Experts of a small language model: 2 picks a token, 554M tokens.
Below are experts of layer 7 (counted from 0) of a mixture-of-experts language model. Rows are named router (the router's row for the expert), gate (a neuron's input weights, with its number), up (a neuron's input weights, with its number) and show model dimensions 240-319. Each number is 500 + 40 x the weight over its row's rms, rounded and kept within 0 to 999. Numbers have three digits each.
After each expert's rows: "gets" lists some tokens that make up at least twice as much of what it gets as of all text. This comes from a sample of Wikipedia text that the model never trained on. Tokens count by the router's weight.

# expert 7
router:573577533549422485541524496512469468500480482447526550543472548459548594482408455485472526539498482508465523468462447518519475531527546514534454558536472526396459494649487510491460507531502562501488483463539461541523496529538551566415482440
gate0:502490505483461498579544523416511470518512527506510475457539469547527474509504542496456536461423499544522538555521459491518454474532489568509440478527503519509535531524501489487472485472564503509497507484471465485475553453504480515509472468
up0:423494500506507542509401456568459505507482460469540503579502505453506479519512517572497473399488544568466518464520465420456515538451513495558385479524480540433490521460486463492483529494462516417502428526477498539517471447480521457488515512
gets: ".", ",", "==", "==\n", ".\n", "\n\n"

# expert 3
router:495457482470524475513485525509536553492506511514457505483533514483515474522556539477486479460462499421491546554488456487474564518530451493428473537502407497545497486448468497453427568462561541505500388559541541490492513480513449447551548491
gate0:422478481471458505503511503527537455479479491382484506516524455405528461477572518474486541486513541536517561492479466549438495599476463514470472540500505514472464493518553511550532557496457482576578494503495547525399520518495481477497550512
up0:570483493468445469540487522472461526469514525550453492479493482447517538507564498468493535487503512456478495517494456459524505435477523534502489423512561487501480535513492484492526450465481498466585548498515463549485481490509460453444471478
gets: " |\n", " ", "\n", ")\n", " re", "–"

# expert 8
router:457490508483461546469511496427485462559584544549453525459477543526495597505348465475487516505495491558399503477477471574511526543536556561548514474493510537478462590477479429502616530465441480506547526482455563441598529471481499486506479534
gate0:490449476515481442499501525467521522474491459472440470503491494476495492517477550537515495459534540552549509440524502527483467487504496489485466470435533556542544452445536501423499542515520524498486547428519455492502514453524472548449565482
up0:515511525506520572514520520583475485534496497438522477526476463524489529503485500525549494489496478483454496534533449518444445429538548490448565476523528432493494518534435499487481453484495445484539518511573507473466449519504524530476478453
gets: " the", " a", " The", " an", "'s", "The"

# expert 14
router:550529499517454539519479550483433484506517471481537442483507514505504492530610414500473559478510505485465483494469482480496514520516457503477422452490538397477515500544533608432470460503480498532458544457516485495523509596520472463474540419
gate0:524557520555500468556488535461485404493548441521515513454470434473498529465494483537446479520434401549438480504627518481526550524516529495520547451461509450470523483565503496446487587494486515523513450408491513508467490500427434484514491539
up0:474481552521561502479465549468495519484464491541502490488493544458498569450483493484549575488521486501558566500477434526529467506461489485500516498501509489497484481486576515486444500537467545441476557440463522481521544464528532537545546435
gets: ",", ")", " (", "%", "\"", "."

# expert 15
router:513490467528468565468538444514483508538538541535483486438438483517496499505439520515456573493494527550519505486537512505494533517564523525553476509531569448445472467517521570490540501522441528494508537531540488470493400544528504469511520495
gate0:428452446602533523538522523540456535545523529581464497480504523527528489437523545527448451449506531584478513472520520531512449510449500443472456436522446504521533582584512543518529563578484522487412505557466466509577498492531507497518437563
up0:547504515508431474579480544448490411414509373496541534455436489472473512493567500503486414493526516499549494419479506502491527497494514493490481479498506451447477548424496478489475490515553476493527524421475483513407464480481472501509485488
gets: " and", " of", " in", " with", " for", " to"

# expert 2
router:521530575538540500532445589613481460504431470477536533533473459501482488506502450442479503462506484441500495516468414456546548489481449490511452502490470515476564481516451494477459548496509552541501492442494432539438510486504516540445614480
gate0:477540537481481484488547497451510531541470545624529414528545554520527545444525485446495565514488436565503533480475536490491505511512476448505516511510573499485493592555495523569498492464558467490506477521482450457552437483571509557524513501
up0:444517463493519522516551468439539486527465435468508544547456450489518433504465601604460510532531527503568474509550445516449481442488524540535451496467553486509547486480530511453535506478581505468521516460463485547533519495506516509507498483
gets: "1", "2", "3", "4", "6", "5"

# expert 9
router:464487491561531487518519543511550550514473539467482466521535465462548492421708532464589513512503557455479457553485511470515519469484524492473612472520451516546491500550450596546557464545548514468495461462490566467537512569443542508549390452
gate0:551451571521420425514520510504517504538458500507572577555496567569468497466549469504560454492533456522510477495462500479504460484484531500520542518520489472552468470572556617518469455462521437442494500464514483435556486478490540513534521484
up0:392488468500442458459481540492526534370571478446469442477505481510544487560501507504597514543506518468497519495507555448468519519456448391590540551512503497430501459531512433591457442493505571512517573574502458360512478573467544481451512477
gets: " ", "201", "200", "202", "199", "198"

# expert 5
router:515518497492446501574526451503465442478453511474560469456524517481479486460531603529468574460534414529557458459437447494527437516470504500493469447530589433448470505507489565539509452540526547612549480480463461560533453451531489498493515449
gate0:435434518489420499444528477525481462446544521524522482567525420465490442499567543542556552473518490550495500521545484498480446556431480497543516443474509463500513417525536459533504522459527495474494444470514508459540518467429537517571511472
up0:493467537483431531537538535466501498493448604536485490489462434515440603492503542536478468564533504463527526492433544603486500489547557452499445490554485439451534456479458502469491571486533537561519485541459544495440562498495574521496533518
gets: " |", ",", " (", ";", ":", " in"

# expert 6
router:453485416472475501485525513420489502523507565468481521480556558495551557487400516544478563494590526486533478460546435501488542525522515515550503506511516494512483540496542543499593483508491486502481529510478517485585512457536500530474437580
gate0:489474505609495504504512511561487448547480482488471586527494557577549514499440528563586505428468489561512499514500523548498469460541494419430489442509455521532500564485478509476456580471527550469492547468464482511491496529531463475516525552
up0:489502450449446460467486498459570479587435526507481512555515503528429499528562458561552528491560465549492487583495529514424555525564499498480489478493499464539519497488446588418493496455544543454511465557482486492452511510488456542505476483
gets: " the", " to", " was", " in", " at", " a"

# expert 12
router:366501510540528514537533534598522452451473551541579529558477464508491459417538457433539535593524478485566492533570554440484452566473446476495438540489513556422550482532450514547515478480431425490496538426525443513419523466476508572492545509
gate0:494574526514450557584467487484494513483456416419572471548587502538527516407525492474404532476473549449516519520473495465511475513480501458459501499460531438535445534509506605496468474462554541524429450503422558457512544505527503492491439505
up0:482521489497427569543472465474558462491513464457543489443532458554505464536490443494569513503441436488528462544495475485537478504532548536460576555467557471483487486459503561508525419474558558501485486544510508503514501517447487429446447512
gets: " he", " He", "8", "9", "6", "5"

# expert 10
router:545530482490550468569558394509534455494527524543495411520496499485475428517517572535500473467480449556523510520578475532443477482520535556415513553505515473549536478564614443486475559541549589436456546520549409449471451534489501492479525536
gate0:495564455471491518471518467471553554517463490506509531461507489568389499479520538501552498528460470463457491553522491493528498464489471473435519461470529476494609494483495436474502424495459549521495518457510513520511447557491570515508442503
up0:464581562486486522458447452461469500471472531512449449538499488486469537446439441538520546469501487498541488583504484481474527439467539530515497498441575553495540529505532502538518457502459507551527464564456540532511579408464499550403472483
gets: " ", "\n", "-", "|", ".\n\n", "\n\n"